Experts of a small language model.
Size: 10 layers, width 128.
Experts: 256 experts in each of 5 layers, 32 clamped SwiGLU neurons an expert, 8 picks a token, a softmax router, a shared expert of 64 neurons.
Below are experts of layer 6 (counted from 0) of a mixture-of-experts language model. Rows are named router (the router's row for the expert), gate (a neuron's input weights, with its number), up (a neuron's input weights, with its number), down (a neuron's output weights, with its number) and show model dimensions 0-127. Each number is 128 + 24 x the weight over its row's rms, rounded and kept within 0 to 255.
After each expert's rows: "comes before" lists some tokens at least twice as common just after its tokens as in all text. This comes from a sample of Wikipedia text that the model never trained on. Tokens count by the router's weight.

# expert 30
router [124 125 143 110 103 134 142 120 137 116 125  95 137  98 106 107 166 142 144 112 119 141 133 147 135  99 156 115 132 137 139  86 135 167  99 179 119 114 140 190 134 112 112 168 152 146 146 164 146 136 109 151 115 169 132 115 117 182 129 119 116 162 100 166 178 114 142 139 133 137 103  91 141 119 160 124 158 143 145 145  96 121 150 123  98 150 124 176 129  94 152 127 143 149 142 108  78 178 159 122 169 112 143 123 138 131 171  97 144 106  72 120 117 138 155 142 143 114 110  89 131  97 120 139 161 122 162 143]
gate0 [145 142 122 133 111 160 125 167 144 160 150  98 137 125 121 141 136 113 128 119 117 129 148 143 131 153 138  94 161 146 111 136  86 122 141 136 106 172 155 126 132 123 159 148 124 111 125 174 136 146 126  97 146 134 149 110 113 118 132 145 173 128 100 125 106  97 110 183 166 109 111 157 187 129 138 124 147  94 135 133  85 177 135 108 163 103 153 143 131 135 160 144 116  86 108 128 115  87 177 148  96 144 114 147  88 125 130 172 112 116 124 177 133 119 128  95 197 120  93 104 120 161 123 145 155 122 121 157]
up0 [131 165 112 140 178 129 166 135 119 110 137 134 171 111 160 121 129 119 141 126 147 115 129 104 140 129 158 150  76 138 138 144 175 106 136 158 134 103 131 128 167 141 144 141 126 170 131 120 126 131 118 154 131 150 135 156 153 106 120 119 149 113 155 135 149 147 153 113 151 144 137 148 145 109 160 112 117 147 149 123 119 179 127 152 143 123  90  92 135  91 162 112 144 175 125 129 180 119  99 115 129  91 138 111 147  59 118 116  94 154  83 146 138 164 173 151 133  99 103 172 151 137  82 130 112 160 147 157]
down0 [147 172 147 136 157  94 170 141 104 149 159 130 117 121 121 171 143 107 141 159 160 101 140 110 102 137 132 148 135  94 160 174 136 122 125 113  81 116 163 158 137 165 116 106 142 142 135 135 149 126 127 153 117 165 148 137 122 132 162 113 150 135  94 112 143 110 109 115 111 144 133 175 125  94 132 121 164 120 105 115 195  96 133 134 156 174  72 119  79 141 127 116  94 139 142 120  94 121 118  88 157 104 109 127  98 192  97 138 135 134 142 109 156 129 144 148 148 155 112 121 112 138 132 123 143 162 109 131]
comes before: " ", "1", "2", "3", "4", "5"

# expert 201
router [104  86 140 152 142 119 146 118  99 152 113 162  97 111 137 116 127 129 165 138 119 135  83 130 150 127 178 123 151 123 160 117 147 136 109 131  95 124 123 164 130 114 195 155 138  92 138 158 136 134 109 106 123 155  84 120 123 129 150 101 147 151  98 116 153 107 109 160 103 175 170  93 119 124 134 129  99 157 100 171 102 119 129  98 114 114 144 170  93 110 145 100 135 108 149 117  83 145 144 146 117 151 154 132 124 149 143 104 147 112  74 161 154 164 137 126  80 117 103 133 153 154 156 117 145  93 138 121]
gate0 [128 113 124 104  90 152 105 100 128 154 129 120 117 135 141 141  86 102 136 145 144 135 112  95 110 166 116 106 132 117  91 181 109 135 102 120 123  81 128 142 115 166 124  96 139 112 126 180 113 125 116 132  90 172 131 100  96  99  96 140  95 131 120 139 161 178  84 144  78 102 106 141 100 103 145  97 164 162 127 116 151 136 155 149 111 171 118 134 135  87  98 136 144 147 133 114 139 181 126 136 108 121  94 147  94 132 115 148 133 115 138 127 157 146 168 156  73 126 139 136 144 145 144 127 134  96 100 143]
up0 [147 102 144 134 148 149 113 160 137 153 140 103 141 114 128 112 148  57 104 134 157 139 138 131 134 106 157 102 119  78 121 151  85 148 107 153 118 145 137 132 142 146 150 147 139 153 134 149 135 103  90 111 111 124 115 124 152 112 125  85 136 104 166 146 117 137 118  68 150 120 166 117 142 134 117 144 162 132 113 154 150 128 104 100 166  90 134 155 139 125 156 156 150 110 103 127 145 149 137 139 145 149 137 120 122  86 128 123 127  54 165 111 130 135  82 128 154 114 126  83 123 139 119  97 201  84 131 125]
down0 [165 131 132 134  99 134 149 141 130 108 119 135  85 114 127 138 134 129 142 162 118 122 129 111 113 174 171 125 160 107 141 132 101 116 154 137 138 175 124 108 152 171 136 132 124 112 113 115 171  77  80 108 112 142 109 160 138 161 122 132 157 156  86 134 172 120 108 101 117 105  97 125 100 105 147 119 140  94 107 124 138 150 158  85 149 159 154 151 120 121 112 112  92 136 138 140 147  91 127 139 116  96  96 110 117 173 130 102 154 136  97 155 107  74 105 122 134 159 144 108 148 110 122  97  63  93 140 107]
comes before: "1", "2", "3", "4", "5", "6"

# expert 227
router [120 160 123 121 116 129 157 177 120 145 108 104 162 149 161 140 130 115 151 119 124 175 127 132 105 145 162  93 135 122 145 108 129 136 148 159  90 127 156 116 154 115 111 154 152  96 157 155 121 122 156 141  89 119 137 121 177  97  96 105 146 148 165 157 135 153 123 194 100 116  87  91  56 136 152 131 148 148  79 142 142 118 169 133 154 114 107 123 178 112 123 105 149 137 158 116 121 133 159  98 120 114 148 135  95  98 107 110 161 109 101 163 142 159 122 128 139 137 141 114 133 132 124 139 133  98 134 111]
gate0 [135 157 194 100 135 109 104 123 133 141 123 135 103  90 166  98 157  91 107 115 113 127 147 119 151 152 124  82 140 117 114 136 153 171  84 148 157 118 140 119 120 127 100 149 145  80 128 123 134 108 144 168 136 105  88 127 171 136 141 143 128 173 137  97 154  91  90  99 177 113 133  97 110 138 160 129 139 153  98 134  97 139 113 154 106 123  97 118 114 139 132 160 127 115 122 159  72 143  98 176 121 108 132 113  75 147 169 137 127 111  99 140 149 101 113 124 123 146 131  92 133 132 114 104 142 117 118 128]
up0 [133 146 126 114 146 181 123 143 137 139  95 128 124 104 119 101  86 112 122 108 147 100 105 164  87  93 137 111 158 133 105 170 128 154 193 141 123 154 163 120 127 133 106 126  76 154 150 159 146 165 161 111  84 138  98 151 118 103 131 137  98 151 135 147  86 117 142 107 135 133 142 163 141 126 153 131 157 110 100 171 134 146 100 136 116  98  87  99 133 110 104 116 110 149 114 105 109 102 105 127 121 155 164 103  97 167 117 114 120 126 111 137 116 112  76 152 163 164 124  85 121 110 116 141 126 158 116 152]
down0 [118 141  80 156 147  99 112 133 150 167 150 166 120 114 149 128 119 122 136 138  65 115 136 101 127 150 144 141 149 155 110 122 115 136 102 108 120 119 122 106 124 124 139 133 130  85 102 137  93 144 113 131 111 139 125  89 126 167 145 102 130 128 136 136 126 159 136  67 147 159 168 157  90 143 146  89 149  92 116 116 140 129  82 119 116 134 159 155 134  88 161 146 129  85 118 158  96 119 125 100 115 125 119 122 170 140 158 104 135 110 122 156 132 154 157 170 103 152 138 138 125 185 192 130 167  98 133 127]
comes before: "9", "8", "7", "6", "0", "1"

# expert 27
router [ 99 137 150 128 157 114 150 150 128 106 107 119 129 122 143 136 104 133 143 116 154 133 123  97 159 146 176 134 139 147 165 134 131 146 147 146 158 164 143 160 118 145 112 154 150 111 152 161 158 121 111 137 108 168 121 125 100 160 139 148 138  99 130 172 165 115 131 177  91 112 143 122 119 164 145 152 110 165 116 140  62 123 114 127  92 101 175 138  83 128 115 140 156 113 119 123 129 157 136  92 110 112 122 147 138 119 126  97 167 154  97 131 112 159 166 101 123 104 128 108 164 138  83 119 124  83 188 151]
gate0 [151 163 126 132  80 154 121 132 150 125 135 125 152 102 122 127  54  97 155 113 155  98 158 127 120 202 148 131 127 113 148 124 114 139 119 104 113 144 124 151 110 155  97 131 133 114 103 158 113 165 180 129  84 134 124 136 126 127  90 154 109 132 147  97 156 103 111 156 119 114 115 147 116 149  96 130 131 156 116 110  33 117 138 140 119 116 155  98 119 142 117  97 126 110 134 116 119  55 114 114 161 123 137 115 164 142 131 133 115 144 166 132  95 126 140 133 115 162 128 113 154 124 100 121 132 108 133 123]
up0 [139 131  89 104 126 128 163 117 119  88 125 102 119 133 126 131 111 131  84 112 150 124 135 127 137 160  95 195 115 131 116 152 148 130 118 128  97 125 149 142 153 107 108 134  91 141 158 178 108  90 186 144 145 141 101 119 116 134 117 123 123 133 119 158 162 117 136 133 168 125 167 136 124 108 153 113 127 147  90  83 117 107 155 130 137 182 137 113 175 144 101 106 144  71 148 114  94 151 116 167 135 136  90 125 163 101 169 102 100  89 134 103  98 115  97  94 132 127 134 124  86 112 149 124 131 107 138 129]
down0 [114 120 146 130  87 145 140 117 122  92 106 141  92 135 170 142 144 135 125 105 107 178 129 119 167 159 128 113  92 137 126 120 130 133 127 124 136 133 138 179 127 132 118  76 166  96 105 145  96 154  90 106 105 151 115 166 107 140 118 166 127 113 172 146  93 167 154 187 128 119 118 123 121 143 102 122  87 130 126 124  84 130  97 132 102 120 123 115 144  97 110 156 129 122 121 103 132 157 147 102 152 165 166 174 146 147 156 112 165  87 132  95 104 140 104 187 128 108 120 103 120 123 121 123 117 102 158 117]
comes before: "1", "2", " ", "3", "4", "6"

# expert 62
router [ 92 140 140 146 119 107 152 129 154 138 116 132  98 118 110 107  89 104 137 124 148 170  97 111 151  85 115  83 176 166 118 107 125 150 135 129 159 118 125 145 124 104  91 156 156  87 141 177 143 138 127 137 112 131 139 101 149  80 119 184 172  99 100  89 112 131 134 148 131 132 102 127 126 146 147 100  96 101 140 136 123 148 133 176 122 159 125 140 142 138  90 165 138  92 126 138 133 125 113 128 115 165 164 166 105 111 102 139 146  75 178 120 130 124 115 153  84 138 150 136 175 122 115 134 121 110 130 122]
gate0 [ 85 148  85 185 132 139 122 131 127 123 119 134 148  81 130 116 130 144 131 142 140 131  77 148 100 144 132 143 136 105 132  96 151 125 123 158 122 108 136 116 132 142 134 128 133  92 114 132  76 134 108  75 134 142 128 170 176 101 149  83 136 141 157 150 101 102 129 106 144 150 155 107 116 138 149 119 134  75  93 109  73 169 140 182  97 146 104 133 155 140 137 162 134 105 161 111 103 152 130 148 123 154  89 144 116 120 122 174 105 141 139 139 143 124 160 127 121 127 140 135 110 136 171 116 152 140  83  95]
up0 [143 110 137 103 106 131  60 135 171 150 167 129 178 160  99 138 113 143 124 155 128 148 136 159 149 134 154 126  90 124 122 145 121 145  92 114 127  81 107 151 133  96 108 111 111 110 108 165 155 121  83 128 104 108 120 127 125 132  89 187 109  88 137 128 162 126 156 108 125 112 170 134 125 140 149 169 123 135 145 151 144 171 129  99 114 130 126 119 173 105 118 112 136 130  97 140 121 160  88 111 130 150 137 118 150 103 166 122 136 171 131  92 134 111  98  72 133 111 114  95 148 117 152 110 146 107 151 112]
down0 [111 112 121 149 162 103 147 116 128 125 129 132 124 127  77 108 150  79 113 120 125 165 116 120 123 120 123 141 128  94  90 104 133 131  90 156 154 140  78 135 116 103 148 130 138 135 174 115 112 125 146 121 147  85 153 165 120  72 118 147 181 101 159  92 126 113 110 145 135 109 126 140  97 138 128 129 100 141 129 125 131 122 182 148 108 145 131 151 112 122 194 204 112  82 176 130 128 134 137 149 125 118 100 117 140 102  91 121 123 108 150 127 152 165 134 125 146  89 116 152  99 151 112 155 128 145 104 125]
comes before: " \"", "|", " United", " States", ":", " The"

# expert 101
router [110 123 144 103  88  65 155 130 155 156 139  94 141 135 105 162 116 115 142 126 106 158 147 121 107 142 107 106 145 101 120 110 124 118 125 139 134 112 130 111 132 113 117 125 151  89 145 143 170 130 152 160  93 111  84 126 137  73 116 110 110 107 148  99 108 127  81 169  97 160 172  96 111 140 112 112 163 175 103 170 149 140 130 146 137  89 129 102 149 116 114 110 138 112 139 136  82 178  95 106 124 109 124 115 128 100  87 107 157 122 105 152 106 182 117 121 126 155 147 121 145 115  99 154 137 116 123 155]
gate0 [138 119 158 133 127 168 100 156 150 126 116  86 171 196 170 140 148 133 171 132 164 110 119 147 113 161 155 182 107 175 148 138 126 112  90 142 104 138 154 128 102 122 115 110 107 135 130 113  92  98 148 125 170 148 154 137 136 125  91 106  96  99 133 112 102 164 155 162 141 140 150 116  83 152 130 131 139 107 140  95 120 110 114 143 108 126 118  96 169 141 110 144 113 119 144 181 107 114 101 143 132 176 123 143 126 124 131 137 132 132 118 104 128  67 159 141 148 134 118 126 133 146 144 148 159 151 101 157]
up0 [118 100 155  95 158 110 145 136 153 143 140 107 101 133  97  96 149 129 116 143  83  88 110 106 110 149  71 127 124 113 127 129 100 120 153 138 109 138 126 139 135 146 107 149 171 121 105 118 143 136 128 139 142  83 117 152 157 104 162  91 142 121 146 139 139 126 147 180 140 131 106 156  77 136 128 128 124 100 163 134 102  86 138 135 163 153 183 181 146 142 143 139 131 151 152 156 166  89  96 204 137 141 178 138 142 137 122 130 126 156 164 136 145 146 144 140 109 112 115 124 102 126 102 134 142 102 114 115]
down0 [140  94 112 138 115 125 129 115 118 126 134 150 108 123 140 121 138 161 152 161 142 116 126 116 149 126  77 131 184 161 132 122 120 176  98 140 153 135 112 122  87 119 137 120 102 112  89 142  94 109 103 144  84 123 125 138 138 184 117 130 109 124 151 138 121 115 165 138 129 142 123 126 116  82 128 162 156 124 109 132  71  84 154 107 117 134 143 164 134 165 158 120 114 116 132 131 163 142 122 156 109 135 134 112 127  83 167 107 141  68 105 158 102 118 101 162 162 164 168  92 105 132 131 151  77 135 144 154]
comes before: "1", "0", "8", "2", "9", "7"